Below are experts of layer 2 (counted from 0) of a mixture-of-experts language model. Rows are named gate (a neuron's input weights, with its number), up (a neuron's input weights, with its number), down (a neuron's output weights, with its number) and show model dimensions 0-127. Each number is 128 + 24 x the weight over its row's rms, rounded and kept within 0 to 255.
Before each expert's rows: "comes after" lists some tokens at least twice as common just before its tokens as in all text. This comes from a sample of Wikipedia text that the model never trained on. Tokens count by the router's weight.

# expert 12
comes after: " |", " the", " a", " and", " to", "=="
gate0 [138  92 188 122 119 120 102 114  79 103 137 124 158 108 110 122 138 125  77 109  88 114 165 140  79  77 117  93 149 127  99 103  84 109 139  78 161 148 142 118 135 103  87 115 158 160 144 148 146 116 121 146  95 128 147 143  75 136 154 125 126 131 147 132 146 137 130 163 134 126  94 119 179 150 126 131 135 122 149 164 122 135 119 108 132 159 125 150 138  63 135 125  90 159 139 164 140 149 102 108 114 128 151 104 162  95 114 137 101 123 139 122 144 123 129 146 118  78  94 145 145 137 118 126 112 123 122 129]
up0 [151 159 103 126 155 139 133 153 170 157 129 127  92 133 164 138 106 145 132 136  95 146 166 155 114 144 150 140 144 111 143 154 151 131 133 175 131 166 102 142  96 115 128 172 103 161 123 124 103 147 149 102 143 127 137 151 142 110 125 115 149 149  79  90 134 139 172 152 125 159 125 150 106 142 128 175  83 128 153 119 107 105  92 115 128 126 111 120  83 129 127 151 137 108 142 157 140 136 114 141 138 104 102 139 121 136 187  82 167 117 148  91 161 132 186  99 135 148 128 118 116 104 109 143 127 184 129  89]
down0 [136 148 165 153 147 115 154 152 141 148 137 146 147  86 134 117 141 137 139 128 151 121  97 140 138 126 120 116  83 142 198 145 150 127 169  95 137 114 152 159 115 120 120 117 146 134 134 149 172 102 117  81 137 175 104  81 124 103 129 139 104 166 133 138 105 131  97 113  94 111 151 110 113 139 118 157 149 192  98 131 126 133 128 118 106 105 112 139 161 141 182 104 127 111  95 103 113 133 109 117 107 108 155 124 121 144 121 139 162 140 163 150 167 180 112 147 146 165 116 110  93 120 115 142 139 134 110  75]

# expert 5
comes after: " ", "-", " re", " f", " (", " de"
gate0 [118  68 103 114 110 113 136 101 121 136 128 108 110  91 112 121  76 103 107 156  87 117  93 113 119  90 109  83 145 139 122 107 132 111 167  51 159 147 112 110 159 140 102 112 129 128 104 167 123 118  93 153 144 135 148 125 101 142 117 168 113 135 160 134  99 103 131 135 156 109 146 102 108 151 147 136 119 105 109 100 170 106 128  83 135  96 132 150 130 113 118 117 111 140 166 127 126  91  58 121 134 135 105 116 131 147 119 114 123 157 118 150 140 124 150 144 143 185 124 111 124 149 113 109  98  99 129 157]
up0 [194 117 113 131 115 162 160 122 133 123 130 149 112 102 114 100 143 113 106 124 119  83  92 163 121 124 142 110  84 131 133 154 132 106 125 114 120 146 102 113  76 170 101 139 136  84 128 168 144 128 154 136 104  87 110 121 110 117 113 135 114 200 123 160 115 130 119 151 106 130 108 175 109 127 115 163 138 131 109 121 125 116 161 117 158  89 107 117 125 123 145 161 170 136 142 100 138  95 109 117 165 121 124 108 160 121 103 142  89 134  90 125 146 118 146 124 122 134 130  67 118 130  87 113 167 141 168 101]
down0 [ 73 123 160  93 118 119 174 112 110  96 127 165 115 171 143 121 128  82 129 114 174 129 124 138 180 116 155 104 135 124 104 112 123  86 109 142  96  93 134 133 116  89 112 125 160  96 146 142 158 164 122 112 153 126 117 121 112 178 119 144  79  98 119 117 137 153 156 133 117 146 124 123 104 175 102 131 129 135  99 131  79 104 140 121 167 152 151 145 167 106 143 126  96 123 140 116 101 138 111 139 121 113 135 130 101 137 154 162 131 129 119 186 174 111 142 104 134 128 137 120 144 132  90 152 130 162  98  95]

# expert 6
comes after: " 19", " |", ")", " 18", "20", " F"
gate21 [135 133 112 131 126  95 138 117 112 121 130 128 126 136 132 148 173 115 144 152 106  96  93 121 116 144 134 119 134 171 158 113 131 160 138  96 140 119 144 133 152 135 103  89 186  78 156 104 101 149 121 135 150 103 124 108  86  76 143  74 141 145 162  92 102 124 159 115 130 139 134 159 111 127 130 180 128 110 142 137 121  86 137 127 169  82 102 100 118 166 110 149 109 126 108 116  81 153 102 142 135 121 159  89 115 106 117 149 119 120 120 166 166 142 115 135 149  96 168 122 120  87 138 172 141 124 124 156]
up21 [ 97 102 135  99 156 139 163 113 144  84 143 108 134 150 129 112 100 128 146 152 131  98 147 123  71 164 135 110 105  81  78 112  93 110 132 145 140 112  75 116  83 126 136 148 117 149 126 139 119 117 119  95  69 140 136 130 154 158 130 112  86 140 166 135 144  90 116 119 123 112 120 129 154 148 117 106 126 110 155  90 161 156 141 134 140 123 134 131 129 158 184 142  67 118 102 145 148 126 147 132 110 106 154 122 124 131 144 113 152 151 129 117 120 145  82 129 143 181  98  85 122 147 165 142 141 148 107 140]
down21 [131 135 117 101  96  79  95 127  95 138 121 122 151 136 101 125 138 136 101 164 129 124 119 126 121 126 186 148 100 158 154 158 118 145 131 103 137 171 118 122 133 140 118  88 129 133 126 179 138 187 141 156 190 133 103  86 121  72 158 128 125 101 132 124 127 130 142 135  88 121 162 163 131 119 103 125 118 128 113 179  96 116 141 111 112 157  92 125 118 147  90  83 141 157  90 114 111  95  74 117 107  90  95 150 133 119 131 144 137 119 107 158 141 116 129 140 143 134 172 132 131 133  98 122 109 108 142 112]

# expert 7
comes after: " the", " of", ",", ".", " in", "'"
gate25 [109 163 128 121 137 106 151  69 104 123 124 144 154  82 108 157 107 164 132 112 136 100 103 120 160 157 105 109 144 138 123 121 117 144 118 172 129 116  82 151 147 114 171 120 155 118  93 106 105 169 148 113 148  94 113  82 156 121 129 148 113 100 126 114 149  90  97 113 148 179 124  99 131 139 111 103 184 101 142 119 143 131 150 152 145 128 149 135 130 123 119 159 190 117 161 132  91 129 128 127 134 114 109 129  92 181 128 142 120 139  93 121 149 147 150 123 133 123 136 104 139 150  88 171 121 140 174 135]
up25 [163 116 142 121 146 129 122  62 115 111 154 120 163  83 123 123 119  93  99  91 165 141 114 126 137 106 122  67 149 144 162 192 160 130 143 105 150  96 129 169 104 136 124 136 108 123 139 123 115  91 160 121 128 158  99 127 116  96 157 107 141 123 129 108 128 113  93 132 123 137 160  92 115 119 165 115 125  96 118 148 140 135 100  92 117 147 145 144 118 140 168 128 135 109 101  90 132 115 160 123  99 136 120 109 158 107 137 148 142 130  90 120 106 190 142 139 118  63 109 173 117 114 121 118 113 156 137 127]
down25 [151 112 113 129 132 133 100 144 132 121  93 102 101 171 103 114 141  96 122 107  69  93 142 121  95 111 138 127 165 159 138 102 115 118 113 127  95 127 167 106 125 141 137 136  92 135 122 119 158 125 144 137 123 176 115 146 142 165  91 138  96 109 178 116 102 132 116 134 126 129 129 167 126 118  98 174 164 146 110  91  97 167 130  93 113 128 120 128  90 133 126 109  96 144 118 113 118 168 164 144 163 161 142 116 159  67 158 144 103 137 168 131 105  71 122 142 101  84 118 117 127 139 150 131 124 115 114 148]

# expert 0
comes after: "\n", "|", " U", "I", " on", " 1"
gate0 [100  91 126 137 148 125 123 140 139 129 140 115 169 100 168 144 145 111  89 141  89 106 142 146 173 148 119 138 102 125 128 110 127 160 140 109 194 138  85 177 129 115 122 141 114 108 123  78 126 137  82 100 107 138 197  73 119 156 102 103 172  98 116 137 107 120 137 128 131 113 102 163 133 121 154 113 106 120 153 155  98  89 106  92 116 132 131 132 157 118 135  85 151  89 120 151 141 107 121 145 157 113 115 105 134 123 154 140  94 110 134 102 154 118 141 127 129 115 116 140 155 129 148 146  88 139 100 161]
up0 [ 87  97 137 127 130  76 144  98 155 138 145 129  90 135 108 134 134 195 177  87 149 197 145 128 112 106 161 111 100 121 151 129 142 154 148 140 111 116 159 102 133 154 135 140  95 105 111 103 156  90 142 139 140  88 101 129 106 143 118 166 101 159 126  91 147 135 106 102 142 164 139 151 121  74  88 178 125 118 150 124 128 148 145 151 155  94 140 115 133 154 124 135 135 181 115 114 128 141 131 130 156 134 139 117  93 146 149 120 142 144 130 143 143 145 106 142 165 151 144 130 115 128  96 129 146 130 150 159]
down0 [120 165 168 135 152  94 158 138 163 123 164 126 157 138  88 120 103 148 166 111 152 135 148 115  94 108 131 128 141 131 156 112 117 134 133 154  94 115 151 119  89 145 165 123 183 146 102 110 109  90 134 155 137 140 114 142 170  90 176 143 114 149 113 117 166  86  98  98 161 125 122 105 132 160 123 166 103  95  95 108 108 122 137 130 132 143 137  94 128 154  91 178 146 147  91 127  89 128 128 137 151 115 123 139 114 131 137 141 121 138 143 190 111 127 128 156 112 129 162 113 133 108 159  79 147 105 123 118]

# expert 1
comes after: " |", " the", ",", "-", ":", " of"
gate0 [118 117 100 147 104  89 126  76 148 104 103  83 136 138 136 124 135 130  97 100 108  89 147 129  76 110  82 153 112 149 130 145  95 114 125  80 139 133 126 130 137 106 113 118 115 119 100 130 129  90 119 114 119 137 170 154 109  89  99 109 138 120 154 121 138 148 158 138 110 102 148 160 108 161 140 106  69 123 181 132 127 100  93 116 130 168 121 111 126 164 108 143 102 108 198 154 138 119 122 123 112 145 120 136 108 162  90  98 165 111 142 112 134 134 135 120 105 148 170 150 131 125 129 151 168 119 150 151]
up0 [134 175  99 111 117 157 124 126 130 174 157 108 114 187 167 137 125 124 142 159 163  94 115 120 112 145 111 152 130 122 184 162 105 156 140 130 123 120 128 120  96 125 124 119 132 136 146 124 137 125 164 106  81  92 152 137  99 121 108 129 183 125 169 121 114 114 172 127 173 126 106 182 143 141 149 180  80 121 130 162 114  93 120 156 134 148 132 104 143 131 130 177 160 107 116  84 140  87 161 120 154 129 161 161 124 140 140 118 142 154 128 117 127  86 119 121 118 146 136 132 113 162 104 137 137 126 137 125]
down0 [107 130 111 144 133 103 144 106 122 147 124 150 124 152 150 154 144 143 143 140 182 125 138 115  97 170 139 144  79 139 109 145 113 133 142 144 142 129 116  96 131  83 113 139  95 175 151 138 141 166 162 123 160 116 121 118 124 140 128 127 145 133  80 124 141 123 108 115 110  90  95 149 108 107 175 118 147 112 150 150 117 139 126 135 136 127 173 138 114 118 141  89 137  88 153  89 169 174 161 166 127 143 147  92 157 119 166 135 159  93  84 180 119 127  85 117 128 144 111  82 130 146 170 112 135 110 108 155]